Below are experts of layer 3 (counted from 0) of a mixture-of-experts language model. Rows are named router (the router's row for the expert), gate (a neuron's input weights, with its number), up (a neuron's input weights, with its number) and show model dimensions 0-255. Each number is 500 + 50 x the weight over its row's rms, rounded and kept within 0 to 999. Numbers have three digits each.
Before each expert's rows: a language model's description of what the expert responds to. This comes from a sample of Wikipedia text that the model never trained on.

# expert 23
What it handles: Clause-ending commas, closing parentheses and combined punctuation such as ", or ), after names, places and clauses in running prose.
router:489426459457570547560565479427478432532561576546464495645535525520453489506489487450501568488439436509456523519448497538456485524514523501469548453476450479469456616543586555475474654443454553466465414428449438428398565503398478497560568610546425488474501462547450518586493508581495495519542536528526468520508456551377563526513539454493564501491492469478497515546526427406555394526447448580431470539625508427528501422493453428486503509419494542504570593552591464543459528529499477506464502499439522491529509462491504499548515540547581481543495574549533572546519502494531541492488481467482418455462486518423523555530487492443481550498432543486523548523462536619462519434619429506433531560452454439503560545486499430499439459549455519595511400529480428571506464430464498
gate1:514469498589494556563447532508375552583569523466508551496484514450539493523445551486459539536479496569532475521521402497486434536467531411532530505551545520561572532505525439505545474483477498510435529481455473521550461529465514445471514500479500500504437568554579551456442454438560495455499529405562526589536469546517560394569512479543419465462539511493447498530500504431478463522372444467453411443549523530455520491471554557507547568487411575483457488518484526521464433467559491484560608502423406551491569443483513569536513508535509572415483457466493473417462530424540505519496458469582495519470536452558557466355533442457487582482492495316591480491505422528564530640504478484486376495512452492491490559452546478478535512557483451475500553402427575506530600461459625
up1:540575440435478406417510445497522485452397474443557470549494448468516411469543401471634404469564555475518518446485561449554578524532459587477495517526551453384486516476457576488428504455466478468516521555513423470482533432467523468484549511517538530555495539477466419563523597561487438485522470579398492524496511502511495517499396569512576481478483518556579488441525486585551567483564577582580574549513545512504568549490433464480493511514531472480540517445497462498561533490468536474498466530558574439512504525488580444413532535483529433594518558487432462489496460530559512535487547520461559414497486432432524537536418510568501433485498521589428554511435508468362529394507549550568625520515515536478369406486497544558494521464537510529497498530505429480440430486399425
gate2:432520545512495478396516550515443526564539479515432579525414476446491547527471586534516531528546574503539593474602498401469390554506489516530451483508410490489523488467492511516527466523536524442527464574467546482536558489490406504539408569403602534464466474550447564531565503559559522535540485448466493500447493499485532518524536539494479460440469605498547483509478532569477520434476634475477463490429535503522482610510523538561457444595559579550431544407509427484476456434432445472510451534495496422518497473472506505620497576588515460566463561559531479376466499453441523486598532371511608444493555446416555507431589503555544492507496384511541457495508547429487488595457495418550509572534460476385424429461473498534505474455493484484468478532499530480510433482523578
up2:440503562490530502451461425548466495586525422579581535489495437471526599494421461587501432529479427505573464506492484527450440509486488542536457448473507459526484483474506450573476425498496477430490404531478492454518532529515574513532422510509497442470480538485507582476431513553553500542457571614429582479483518520477509499397477370547530471512461484567461492461521493509470490458546502522435451625446465489541548467440414484576598545492651503478519490486479465504483602515607447555494454484529555574436474615520485526568438566505473482489482514458450547477563484504519395463523488504530431502478472476484459435398553405498473596508516445497527467474508483510488488534475427515441568557388471474452508558517506515535438561439506456434541485500561443723598550519539507
gate3:519507475506488553603543524493489510461656512640486488486613592447605476532498422569596568523485425588463478539578496531490523561478522380540533468523555525534546474395516608474493496526483517499446502512551461486459475479510494508512583549508476486460524575416476547414493423580462522458463474602539599502485517525492557472532557402480542529490555430472514515496449545361488534543529476506551513468499490556537462425528518508542451475466534478491473379521528423534483532486588487429486601483546445522540440501498492562545548539497460466466519499538500534552429522602587439503517507549503379490417460576485518526527474388560487520506548540440603416516488464572479471560508535427482540550436484512483608562468499480479466461521495550396494494471530462527466581464585496
up3:447465589477507461381427503519459502483414509411510574517446424492466529507497514440398489476514587368535511457406506481494454441553517559510430541459465486484466569588475401530451493455521494424574445523416489545527530549478498466545458450487526505552503428582509523553512585460504481557554498454453380450523461490461472538469435582538525496478463475580548486514547408615539464447512506526410476549544500400468480532464513542475567496560469508521527656500483584470524473547415503535487445493390506524460542456470493463516369490465524487519492571499459551451523499368416497489445512456514550505567552445489431499514483560463506474528427461524440578507525559543515529440526495568481442485508459450564374453514483524526495508466470459640528524510466545481555368467432523
gate4:518469462509506436428432530554416419479412501491514502462382485461537491484618534459509521480508476424464454492524479426530546421460438544612431588502575478417488511498528480569556537464471524508494437480483487606538469371494592477444559461488421584578494500610464340598550539463515451505406473548544505448484539543500495478531514562493485495485492484447464438487487482516517497430409503510539650426486507497495460535458568533537533503522549550529481502521508537448507503548519564476517457476539513470583484447500552515379440511516477505617472557469495474381504423429447471467527523523467583458605472507500486413597425521459479439521546508430567493487513528449435500504464481557503495383559507448542443451510608528485497458496492502556538513497484504389477528462607491
up4:554559374495505499632523504560420484493541500517561501478462563519459520506448554502553566569538414499506362476468535540491582508447523453599460417473534491504499587468461482541471486567523505503622512516510411469441453509483517472544589470507487498549497512448450564488549491477427548447516519566520560475497500454439503415493632443496525487478462462509492438550500485453442470511545581546469557587542465506462442531427478488360562529470546472547513505513474469661527568459537532509452491558565466509444482516558504421512437442439532484477427478448469559559529517510444469503517416583483355542516460540578522518426500540477562536534475543360513497469536387465539493551487399453462415583424449479545492453510481444547513498433473495507595467412511503486512553475536452
gate5:500468495507499531490543529465510577486420433524473428514508432449518510554532632492479475566507570526529557512454466458558453536481395544566489530461506482580553495544424480449493379582518451436576525484523544524495531558478515480533540490518579497598476479516510606589597513532563514454484445531466555616488464431631499559509466500530498512445498471589465463424486520537423531445504547484483452530493526462465545566435519474642478530425410494471404505532413492448481480417482461545470543465515503482491530459534518492580523553451415456475447475559460426404521474503488484489539418581524509579462459546559574495561492480570547516482465557503538450532507628513559531547450528506409417590486465488514508551608463510617565457410485485494525508484498540493521436547622412
up5:505423481469504562408568533423550500470483466448533557421583522550576463473442451505547424496517500484491438496506486501505498477481482424481487485466454524469448476518403396619535557533504479545430522556565549479471480549462521528463487517541444454464434441535466592447447457579422491436465481469528462531463616553527510478515484478492546476596489516482630489505439513449455544526516432558542593438495490428515450503538617538521521519515605441528546485482506535432485540482557571569549468494432589565554455492492491499436410468489541573507551488450491512484508493533600439474568578512397552518398468481396495474465489499480439603568564487484549463572522432420580482393481535489522507464413540597493489540602474404451453465535451465459410474530476445456423438542428483
gate6:416491517450503538568508595455465510474595491470471592520596529471465449442557519554492571573487468525497481401514541550451458527545514434614418470498466518404534468536502596548489535528485491484451549542573454551487490562470525566485544494537472473487490580466498469339378490493573487449475418456424628512580524468509477477556605434457509440508467530426521512606440543479361506478540483524508492516489558494591508528463415529579532585498452429478501470534500427580511551473561456471494494483577489613393486535543503459435511476547499526432489587522522516511489519514486525527470519465495524556447486470387500487412492513571554602491495481556491481460552562478572498514510522475491592580361518572477489454472479444459515456567567550440460535544491534562480508501442535
up6:502470554448545510439501569483391522524565504445423510596538514478443474430577455484496518398487527452437460499481516500551451528464476439557470452559494497479481543543446552523488517491493583471534382475474411515467517464474616593560539510419528478505454477512503457509477502534563610502498563461439535400615506550409546449558597492533506501427527567429442362408510436491508468465468448545472450561606522459568473536433431476610400555401476408456503525496528483494503566494474388472441507542499520515471524506490546448423516462511541573481453515491533536457514464449565583487489471446432507510516490482481466407520500419610539540648485538517533523520519608562542506557593445459465565570438528553498530454428545482518481496451401537467484479499499499494514496501466516
gate7:496523482450478381509542455487513477605361471454414446543489549461542472566508422533407431549491661516441487572525553488546486491487461481517541525398479579506468440493519543411552531480515485455512546505470510548585444507479453393485532506416493482479555501561527508511576552473474480490448557465573576427442486444611495539520469512472493521433566516474490546475548510491495494526488558509609479464439532498466509505445460499494475518561438490545478530469548575556518398493365447506501412477543369385556594492550477436500565533449498568480486535454519439551530464509409466515415427411544500402456495542399563537527447481569519514399482472580448500419535458490461575470456512609464515507533452452481486515457501508448494502488498561464571523492515560475507401551549484
up7:533503515464504528556483504499573513498477545528420466542558480550456451538512471425386455513436513488548420546483581451575456452482543468543506465458465445412470517537480550479563445527540548477459536455451530536482489449467423552530468600496527518519507537571480542488549615491606441499535463556475525361562410479448460550509475559503520474543541535447431541385607462531527482505488538504583472494484527455446517495421412426522507536476411415437502498490545505465573483551497468545524434577553472481389486458554484423456541567442473533625546483326497506529555500428433565465456534416441451416499498439503600440596454447504473437465504528515364449469527544455465541475531523522471441536457549474506582532437460419514481500541533497537539480528529617525476456537497481
gate8:562455444482550430531527572510453375486522565531581501490459545560503605465547453451512464472429496535481441503502427542492483483460465504614494493456519520509468539535534448483527542519472513489430472483519500512498431489510570573456532542519400497609555431501538571467498516464503411496414516441483480408548453475532566444525542449605471465505444463489497495498473502401560502466458526536484420516446514495519442504538426519461454463492525401497456488528504513508601488467557465504523444491558508568596497475451597489414512466474554537581503547478507502513462515544431506528487596523489499511453434522461582546558479381427458526566495551535476479499410487466493381533534347609472547444380497476527600366629537493564477538582485548437522461445545518554431586522476566
up8:514550466543474556408425574544488523446471469495429529474484472401552483478505561580523429549518532552552511434503462515540484520427518444517544568547443544529536456460430510500501448570539514581521547548498564545596441553567524495534376428518561512411397560498498432513584479427511564493479517571529511585437550435509438531541458556509446518530529550536520469481543495448434533418438581463498602555537569520470519594511526536597489457566521594532494491458447512463489360523427577500475458491514505476458499513536539422572491530471463452480483460513496425422530538462494480536491446513488621541637563505499502479466479548504490399421511441557560531499502576428548553577481484460579479456553562529477441497359516538421555505519521448507459524488456476421529452525570402
gate9:472533441483544563518498519455431524588410548561475586523412529497432545512429564539471510471494559502461472499507470502483551566533549503465373436523496455487584495479576498603477471473408410507453445487602483572469423505509616576501491491456488516509511432476497445449445473525555421466497533493519574543473518496501498490478563424452526613488491581418508512524416555475440430433437477501473471399494500544538463557508479467537518520412422518512478463501464405513477491498446441512408525504459536506447479569490544512463477367553492489507425526499471455504479430483496476525506423505515441516526488650557602534385616485401592495468456483510494449522560535488526480564512528429417440601425421478391483466544454446547545624493458513490553497468475510464492483476437445
up9:566439453521511617521498576477447471588489506534469657499393527452440501521558555558435546509465522528518573402518469439474551541471510484646427465530451476596528544498537531551473500484453432474479511497505481508500487436524651512485508523459477522522479490394499468519504566510474430503544530542518564519574502521494439505511497371486462512530576459476485489569492581512417533450529583513591523473491533509499392471415516519520560538493482428480378520510494533627472553510489477551462478502528525566459475541504450548574440419451498553486468481535582478515463486470584498547547501573493498583505502570601439429455577572475554565510509507523439385536437567501527483512546517473457472555434515480470445417544514496535532655426474568450533491436450547439558454526484537
gate10:509465455507488466525516389450496536439530519538517475512428577497396507454479494441550567513534518447555420425445430523468546416479578539469593486507545561454517527509596466394558599453396509460492463535530441501450514493468472445520459463560459523466574420514413504538512496589474482478517529522516457568492494448489504500504582399472567549459491495431529433575501489537488508580528454586516477460537555494470471478523513505464489561427505559547582480503505500527487556459427440538598447595583473452548463532433450531595392552413570429564435562529509544540595422529421467486499583505439367453491509536397466536553479423443465512468388485457463508445536448458489564479493576488431548522452424491576476539562526464542469473491514529498553491436475505406462507479516393
up10:424503529366509509398516460517526524545499496548517498510639469538538494486416407497539430443467649515447527556522501538521459436470473442443454515382439470477482496450498455545497545550500518486395567532489494501520560392520486545475542508501467539489532515671462467541518442503485534487493497408501478390488500506431514478460432538466516439542525474536490575494418494422481466483502534492511463436411433542483517529479480479440435447503531507436449505570480494474473491451499523488424529500417537535478545456509533497473676485591508513495583483479503502490402493491458504527480448419512553447446511451550492440437458511554417571568517533492515558623565548595442562590499343525535455483433505523473533539416467542444529519509407390521493494505516501529481545483562576
gate11:513524457435518557466567477568464512487501429551514584565502409467441486527559389475490578476465452468489526522513542553496449557548465498471528514448510475520492479481460591468490616514559504493438561499463405409484464424508576521528456462440604447597447510512601470482479593518534582564466555398412457527452536476466544466506380514389505534546590495523548469490469474428531509434429526532424514450509496481522615501520479456654404561486417435526475521378470503540515465447527515546518487495473563563512500512530489469335444489553446432419452540575501465477517412496516570464462505474435485478486549515460487512498543566610580548537519438522426469526502530502510454441493491523567509512404461501472473581504455451484481486539620417478491490559485517489461558504512502
up11:495363540456556521429367474451581545406580515503482474552442476395505466531409499472469481534501528513523494622502426592552521445531492465507497521483468511522376532536558447491467496570549508522550494492425506484519501533487472405527546558470432471461540455410433588546578485504486489502487463565618472384595483463554512471515570506509496522442373446631391586487547465479538500517592530537479521567494432491471404469412463520403507463531485502551561522576542486583513449584428523493466449481518537549501407518465476510503523519477522507580523544573499544479492592506566463517487511571463528522516512537542364468560453464482396421516512561556511600518488544456504523481535501517487583507538507511533539468428491473517451479428488437518497497470523505510586528505566430
gate12:615462404560535521637426450525475391617540488578477514507482543477510588556537574507527516511504589586545454558467456513525529425391553547443494580492487499458474455497489585530569509555459444529537462499507460437490509426502529521453460490588446495451492456515572504548629494573505442453469509493453563433573469501515514496468369525470497440507516516516520573546561514486506495562640488464553511496450475512604602509577439515437509470520497561557532554509491507510466498482540457450557414476508475478527451507500613516480543582488516537507557511506446501550555503560578511519449561419511479387414539466515490515476550496552448460514522544517435493299525508377502474444525385508527501578548514526525533505450524472518518530434470434455453508481515490469466477523561537
up12:448488590503536474579413574468489496556594452547459595500517537396484544526547525494534596611538394515475416536466545536509457523480513469561467551574507451446474555534484450571446442501503526422508555481405505497459520571480555462549489456427581467452545539511448557478482520477531440497509463431568476479435471535557522476569499455498458424606472527436424509451547493504466523541572393476524517539510524410456502455453431537458475567528444552454480417553531610572502551567576480485550559587517495518509470478478492526520578596439497463483519453381476552458479486483573556489460519463521503498471492524537347466544424492503411588528508529403656541503501492431457520548531578528470460531554457465557463509512505586543504500461521433494478541577429553548499522549590523
gate13:442480471473454488463493485432543469464544519519545426565495462522450463494524491519421602489532496481480528520484531506432427464453519606495420463486490506551455497508601466503501483537510456531417509568432554540512484508532351436456472560451434643369507525452516533435583415495525502486594462417552483454457570596500516580552611570469464512508533494511577515514557504520553524473473583460457510448534488498548597486657533539508463518538516568474492440375522553403480407492521619522458441477471501466496610494503467568543467462450475467478487558532581491402472508543527437499459518458537566432533576521485502526473447548505484398443458476568513489404552510553518500394523596566489523464556488568499436509584507401486494429511527454524493540531462499445494484545503513
up13:527536608476522483486581457542496545496514462497505593460421484460505541597575536597496455532557500473506432519500447469499537606606538398487566556540463453444512488453523506445478503533475556458601519520569465530474539569537644518542553456562574292521465502538523515494461517517442546512434473534461517554547474434605475475477437485566554443459479558481400502512512483524450538539567438486523489513538578520463450440483484482508504512491521362509424516476531474574551543530522377463548582474494432503477391504515581432452483586522459459471535561516474456641478493461489541487458454537502453540516512512518501429520505465515498578563510470434482497523427511445520476584465473497498494584482454405415561389494410525413511558456489528503467472456488533554480521495436548
gate14:484540579489470492443514434416579500509606480505354533500488475444552541471446419530457430490566482481563514589471571514392428541497519455481534451436464424533505560485519476558482460476436481497523511503487594553494490437516561454465546479501545481511559534460516480483489490558455497513564566498431502472539432543544486514420463525534384513525586548512458434415371487516453552500496451532532463448468509483521636515457502489431533537543483360434475517490468453567437520550446523493410427498510548449514531480443400497583478656493535480451521485528557469416544550495512517520505589451512522489422536387453554466456531468579517610448492423453509486585593514489456501489507534513476502530493550445452514559485424532470445537506554432512571516548525437629475479501615470
up14:477477550450457569495472444542549472498536457550457562468419478462570491530445443575533469479409439496543523608525524479497543534471594495438449374471479465517488499491487512486500550592458453528514469561423591496551464526492510571479542448425467466441489575479556541430488518495467599568577543535483456522486511555571552510489525478494547568560491524400486459544437509491534565535453504445428558440465458505409572538453509512558474473488429412531554496428465556538483484551478512492533512469517516480582497500438460514508416629469475497373500469578448495464482493531548449459680424411425598531495530452487463533491475539533520575444516459492515470480551464504536509650470531496536498450394531459464415610570408562527527591528545450441546540545548441486483464427544482
gate15:516465589503542580551441539436515493436585504575593498491444534559422599480469423458483510505472409512433564515461483518495411514435501509558467416456375459386492529500529584484460504463477441531441474466543547509459433563489554480483622531520463423575463564478553464430484548440523453457497453390459503460464536544403419409510579472515425480462451641577480435512550530413613498495518478488482528597513450498521575495496467450584489475532499481482473488536414534534483440563516423492512442521514562586557478456504514504497538523435589467530512462481457447507487537541568445565470411422473456441450546461506464536515490487428421546492502507466492464450517523528490405484528467421475592504368476448457501468480514499395525475610581468473468510466498501525474540481558476
up15:527510426524485448459526510583598384585387476481419504501442524468514356477540546525523491491441588516458482579520524432503553418549547528520513460516548529636520429489496501566517517503519538499561468526514510414496438503531456552495460422396524546486446442504530545570601430495382545564406525580483556475439500468492527572549430523515504552484526491466571500460499500518458493505462537430497501411454572550452468499463474469400599470460462497524629525480547498455434478519488550465483660500482437525517348544484474532573485560518447485450425516535540437469479421471438550499522520565493571504568492566525528507498487545491528408553464525522492541446503539566522557486421526544526491482561491499502526420444529493611524417533417496457509468512476474459570506575458576
gate16:637465419505551547476511580542475432526522526553462451517570392479499430378460433440551462437470609449480410473459586504530434443517467549568441404469434477465544505511468508592457522415527497585441434483478511422523506372447480518544539475504382438603384417492483442476466383506447598464412537415467457569494477557495542538449487529508542640538499510489530470477477460455604488541418436564527497532476436507521479571533423493453545523449496461553503545543520486472486445456489472611469592561464554532444607540444450451564493526502562547488538465564444500475537543482540500464515510458424487487506548450438537423495526529535461470460469524483463491576542416544462480468530455557478557483444495485469534468487536496455487505485467478510474472526448513425518460467445522
up16:521512519393542541523463557551561599518437475516488499473399543574610514540476579470460408441480524531563548445495440608484469523490509518573573467557508493582514540484519443542487559519472466431646530526503537556608499506495585529538605487466519647527480517536537444549433499434540439464490480533582507402583481425477530484499479598605490441461424538403540488544493495478483509433523521470493458414490450469496470515462491457462477490463549627441443474570503523536599476471360489529470400501504476511574499529482509560445463486508437492600479551500495510517496493508468452526463448474550525508487499497615528473572520414484535498596541430418533494505464544526530572563477507511585511457525506526513556505578452565534506506459476434483461511400546528416510401515527559
gate17:554483462433533580538493604495444427519512555459466506461324599484475615514563504472524580463478562494557458499499530509507552568574484449587502447456451479539457483516462572534470457404461472480454546504511562576538459548550626499540499481526448477535452509433511469421370521550491543496411481519526534621556421461494487468520547495576481480504463531539523520447554481563456459324416472532505432594585510494496484485506495478498493529511501474524470483517492434523522504511393415506414453574516528481489425510493513408494359556562491584545430544501481454546503483444462501565412515466422508526491496540450497459452518540408519414528503479438407442475465506537542524526540518539507439460460555456463510397458452440458429530560539560544488469530536526491529415509462444
up17:490541389580465450450471461597529537442483448519569548473545461458576469403479507493499482548402566531441430455534500464475518401410534526570470573560445550563565488469458433482503473504532505586507535513528477474504458477550434458473536536547575589531473525397554468474604476417562488538519533578485479402467624545515481481502453472507499553496538527532502427471443516389594522616546574437588536482359538549487493436562501535516517428458546513473471455580522500487522472457596595470491529482536501442547502506510464561532650571423528472489488417488499488489478507487502470518607447560546541529460531505531482554427450498608501474481527524529478418469560487427475416499478467531550548434497590497479499487484601506480546419507520423481522561511565475473488589539460527
gate18:556501423483580527501561523488456512566487514435449494558496600514527469521597562505373527481468509573459469463439494450508484488509596529498528618459562485461538471538534423536543537474572518456554493550555493469506538495496467481423532537503484521477464548630459467470600558439472617450538543476468448573608486516444478496436621632542533387370561510527481517450489480479459519459423462453490507528550577481545480446486454512514474560478544425497513524546548408465546453415537512544443486477484468493503548429533472544432576530540440473636551498535648524480468441460477449504609549473501492573442497582501483521515491451486529527458539515522461462484472482580545500556500442566543439540599474459566572539593552477533561559492522541474468511532507469484542539512547613
up18:508484463458446486435482407548511431494425473400528383442501500500508490375413478482533421533476538524422521413452422440448446438463549459487555434429501482558578537478519505519562445528564453492482474512473416551478511370524546450512517475432463470542465518546438482431568479548502577498462490545486513554528582512478530447504573433468482495481517532497484502418481465400395476509534472548464465434504511502496435456536492481435607499464523429539589470507494431523606483462540583434449492556506457486578598489569436482485532441601449576566607487478443525508476578485502469456531563487532476537448567500553577431480459390525524553497498456525465508564460407622398534428480525556518531426509496517457556515487591526458473478450413547523560523524462515430507475584457552
gate19:405503500540502454551456624478471538523531491474495533564544531495439481458489565469426560527611402501503460481482493455561547460560443588439510479497578553422448514545521439587422582475535502440490508475545470496519506520487438423529478516450534465539487437438526576553433450489452553422536521564551504521524483525443477582467501488562490520494465582561482460459464534509478503426532460554591558497551444442549447465530501472553560548470489516478507484603490532551481532473546486534385550494401527672493557476480512444516546468398523519470427457465526523517525449492521541438524495654501520465472464526524500429573528451470556470463468489411603495452601459605523523438517554373460495535571470536489504613539553555617487530434565488521422467581438410501483482514483484
up19:512437483462475417632489598493622528489475495423507489539497544514508429374452623400401548554485487453585478505469442487505514464503496633492532482443561622546513469502527550534459503552470416502372484467529528494409473467455412446513560531511432438507495433507578462474479486431479514454554503555641492559570477487456499544467515525550481491478537498480462523555513493562537527406445492481523474457513471471505515416546509555583535469499460520437514480520502495501550471454499586507455499468505489665582487494464508521434440401402502477487512550481522461484463440499535419435540505554583476422535475558472545445531449476521587509448503482440542456466529495584456520583489596456442580482450487538388482549526481507461485576539550446530469491436469416484446568531518462
gate20:409512645476499470499499374538385547518579529498511436476515521573505457476458383515580559511488403492581410446483500498533544547556510564566496483503495413454543537494510523561455466461577513429565491477461540551451437468500480420453486448507571448581553513494506570483447427439472525535444509495451511421575491444500497468510523428524442444426492559513468539500519447475504522427537466497392465475529482534451449479457471579413563523449415473501521491580518456552521590427588525462528525491526447494471483422519458376416501525521486544514510507468435495533527554499466581435467479471510404459440547555515491483533524393506616513510520444455500470526443522668428489536531521522452608551507462446467565400497528471484477455438581458472462493429519472539483492554393518
up20:481555507553496529431408576573490557461472462516455569490551527493523432540468540469552431562549519496518454514535561497484462505547530564513507445528483558475503482458531545453418556520581458544469529598522439530544499593514514553531518464503547599499390444422523469525380514527512542506562452465443424443526547511462402601469536501487459494511487569498519426572546549516467535401512513496554542462438448502519518537528537486524410497588430553504497509547484626444482537568498473467480491487461516476454509608530430416614558500530469526460449489435505576539566454493447395557531421528534515501536447468478462520519526579452456495473437503493371487519549470523440515429469643454457423458577557594527476569552502654447510521491496451546575483562521429481493381464461469
gate21:439551532494492476501483505470596515461506520423474422519540533477537421412542489497524530425549469512387447572485510501492531540541537507472426414437563492537507526550526511517483597473564537483504494468494452484477534574476391533459510554518514500512536427414544540584394373534422577380527474512576521501532529537465529573513490465449513525396420458445512535614475458467412437460511472486408425414513503491478542453547479423465461481478480494466639503517519472506477543484502473451530564512486432493604626458461345535493471531544514516469483501445540527578515462524528510456448495561619460485469480535489476559502459384528486548490487501411523534519463533638466564461514478448441581498473428482461559444558490539437460468457459491582548429501552393518499524484431527
up21:532474441503528523572495428459472481489536523503573527514370472517515588632454445499481419533453560439610434478482510539507510502474542509486514563517518465471470490459449549500502577535473483544482484469454555438530429402522595574528515511453516485518589530578483460454537499417609429523521596508414503415562544482492539392491513597503490507592543512529514430357548511491577523512511449517526457537446439496506462555409514497458511536553492478555424484536466614486531498490466506530474485536485536586478427476452587527440531496505481548591543532437454518500474552448504487498537456485419526450551537505472560397511548550404451451639493498503495500523506436406519462557492434568505563556456563525577513444525560514558478523522561447446552553430480601365479538548526419
gate22:478459535452511544482419524493468408534471458520503539465539462431489507515444576571539454504543547516487478482502562401467457538482541434402573404425515431536529493514414542517496501538408564470509449533437531494514514423501562564502520477393466468447527437532495560519495527579608539537499482580423521481437467526526559456545410452454573515547532541562569503396439496460449511542520551497547448520452503523562490390426477494558507577502504470546560529425550489462419509466507497508454434484466484459463498572417443420536374590568496448505464502448482490450489498533601509459445539485594554570534532484449447356569480448537500529564492508491551500528520524517551536445483447601473577556373517443435481551487487556491451497474388503427475449544463505428545438591600531
up22:581487472431515551463540440572530428586532386463498540473469432436518472511527566550505463489497539479561460549511490484413389518455558510505575430501482466505528518491481521487546491555410541537526524563425556497479488516529578506483515482446552365492418533452493496416486522578553539533526474503457512635399476486577486482592520587493558504532524519527564423382543455501439524509476592493577393433432586482511506538510566513577424537508500490510495573351517480471503505526438574482499482500502566463510504579471445499565481615496450407572465545478495436452464454500417475490485493456442540501524539451403467514561430511543442441489440515563568482466515428336518494508488524520556507468545520516510521515564382536510482521486450500498511527516414506449485533526642508
gate23:474524520393494505496414505537517502492520453466482528535603480503550589466483475534622404617496428495554415505491444544427472505515520456547576529503535532523441502508531477407534465626558550433581592525470505493448517585502570429464469470530523429462521544461476501487456466511416504594561438451475501549488454455511519476476566587539504467438412472478406529419508478491395451515467503499482468571528477481500505503504480501477546533449435422414563468511539529468515590524552564527457525411523512615459505560463571525564515514550453504476498497468489511469443454453431377491514425389480450491481481528486606464541501557455435524527512506515445507504445462513529492551453567586413368403499500506513573487480464469447536468482590453505532473509592511567516654556524411
up23:434503419538512530499492553439444528530577429556553521499495486493465513459437582517518611480528519469456628471530498397470542501461455580481533478455491448510533503541511541606498465530477460505559451424491484503458501561507480558513378482450503493432557445443570451487537505494636531462518397505417494522463495572495485537467386395522524375625506521499525571469530475493426453468611543511524500516455407517450479505408487490536538545513400539570470551486532555554467442522575505515521532571509475533468458500485361460549446468596454393546445563398526462550554501483573467438582520556467469462504499512463444553452514574516577523419452537529519452521491433415513553532483481452440533541459550543507447452516459588494507413483435484494486477485426554563570461479439540
gate24:445539538574510460555450543507442648517421505467583534494464536491448478422489538504537665568528489488550532513540506398465599478506500400551464560547523557490524557481490541504467558528485486505470499454490558590403466466532536556499467514431518512478536454459576471375488383472412499490491490468500560542476511544475567616557437462558490460493453504382490563549459511535345522480461549512493507484555560501531468510523537505453502513469470466481446498508521548512425572515519513505373473513563449449510577424561399522504426499587574455538470492409603476558529497484575463521610496397497514483443500514496465445476503544589569529554522544434521399494534489501435574549496417454419472533498518496538533564441453524534509483487561553491453506543424491561489420541500476
up24:465566485489493433550469461563453532621387503480591421564512443449528545450455546557543510473536526441502528457498546486527541554498461447613467511509480516490515451508434451416428417638474507433565441488473538525494515438489488491526503495449596491353493532527483473379518456479444581528467487449505578574488468456527570564579508515538483563497412396411586500573473457586456475484491538526418420510482565520428434563599489487455397459550473494529461485422536480520448458500499454544566446592467485494469523581538432534472469458574408494496508461433518504564434504473431543493555495434516494487499516442488686450479501522483540471575543417490536517532515506486469511559504512483500480549520492445559460459468462591519499459527450503525491456485565602481453416559460499
gate25:525549474599490530534491429559509550432504449471514476488578552546422544460409419600619540483491488563480500478481469467477518434521458446503465529482479422570544521515509374500518516571513484498591561441464365453485538409491524401516479486517476441491566669462527558509530493484516499446578508458554473489525461545487460391472558486549541459511400433609502504488441500498531535507493496505459508554546526491521416525496529554520444439438567563397479474473549385566473572522550514468505473543462532446601374507458479511473493453564505441517445510478461578497551615539455443462537445504502503520527520555511598629405536476486568444566497556448542526469449516478445487502535432397465493483431477468543486490489520481508573427476469510522445513455518352504503521522470467
up25:450532552477539497442483604576546565431456479446481444486585399466486451518498550434571545522487484555401487503548499425524465498482551655483500462481499463529541446515461457463498434589599586538538507473499534493528416480569474478592407476489488494470508572482482448491498468402452551440558521434551448438329509438501493534480592504494512589509418524537455549508560492463443474505509504513480531515496489498425497531613452520541438458547497527519438453448437481422520512487432574516489491485476390397572486484514522511504469459432498546479448509539491481505577459479563514510547458525471497587641501543422490573503448592540620516411505463548517531503435447573491502543537667433501502462491463489465435536457542535438515509552506440522570569447478530441539507465506448
gate26:492495560506556533369468414483498463534520543516523613475445520351414518561527520537523465555442527518544442539472515414447483493476552531487544511492515374420461537507563455547503490453531485606499483460501586559512518557476587457586543464398607479634507489632507562447549500614468562507533592560488546436554534468456508561510371501534474454430487629542468455472534497497487467414378531472499489506544419437513473460467560441498557474474477544488501514543407576509439424481500551568463535558462523486484453442482569461565496555535538409453479469486470502524545517470496537529487535490549507578607434444469507525460489481537531566499518531442540454518566503594480541466542443462527532485465532433505507593456495440526443503407495446496518498541498461468569446500557512
up26:506513596502500503529419456476543494435547510451566416540514566592520490538404521514530537500534432524534511491505466594478636557508469510504443488494514596411431513490502447465525484463496497465476457538489411447465481510505480610462375510510574563471482463478451392519401617462460435443505504485545463481462441424464480602521552419544543462549436473524424545465555498530489500490508481517435420398497552483471455466459457552397581389545505504524495501528508509492536575518486506438575550532503505581514502510434479601474480493522441615448564578501485467577528496532423395499442485531473392528559508465455520590406423493439490481394471421438498510481534493431537569562521567464433464513533484492467502481482407545492516526558553545505494537498569534545522441440435606
gate27:516510423608490567534553525556459480490511499589420488470547561548541448483548570531476620506382504534497454471470512422460606555480486455479456561526458530507456484522578580536547450517427542518556532504568499543506567528490502596453516520483482642457546378520512431546499557496448409448509511549517482498442451481446463424492580522443579460472422399477437514529481573379457473553469505483487605461545521490614414551408494495532557540524509458536563431565513465462509561471538463478514569533500456569439395457412444521495491552553540551490435545507530486500527414503531541508479475651479419517387479467530481465490485499530477505460448520427580472485439460509493497556491509471469552478563473493543525463510532455495479524550476460505369489509465633534546438523447481
up27:468520465462458527597525555551510474522496468460448488386432570552582486562437482558581489461491522540521481514497449546478559589454500610506428560554504577470502462503512525519484555516460474523431426491609633486478449505517562609525546479477479386532530466458554476512494563492463456447437521591529577437491497485530535516566447528494457535515442576470459461539422517445457537486469522487516522488418583514502426472468504540513553482538504477502555425502495312427554563507551478453449544511494450442526456397526419509485535572491549628538543494610464501497462465575577578508428521601569430532394562536448543491436508434525537450453479543552530488488550428504493553516448435503454531539519426513386572407536530532494530551500520551443483514500541597522469482489495464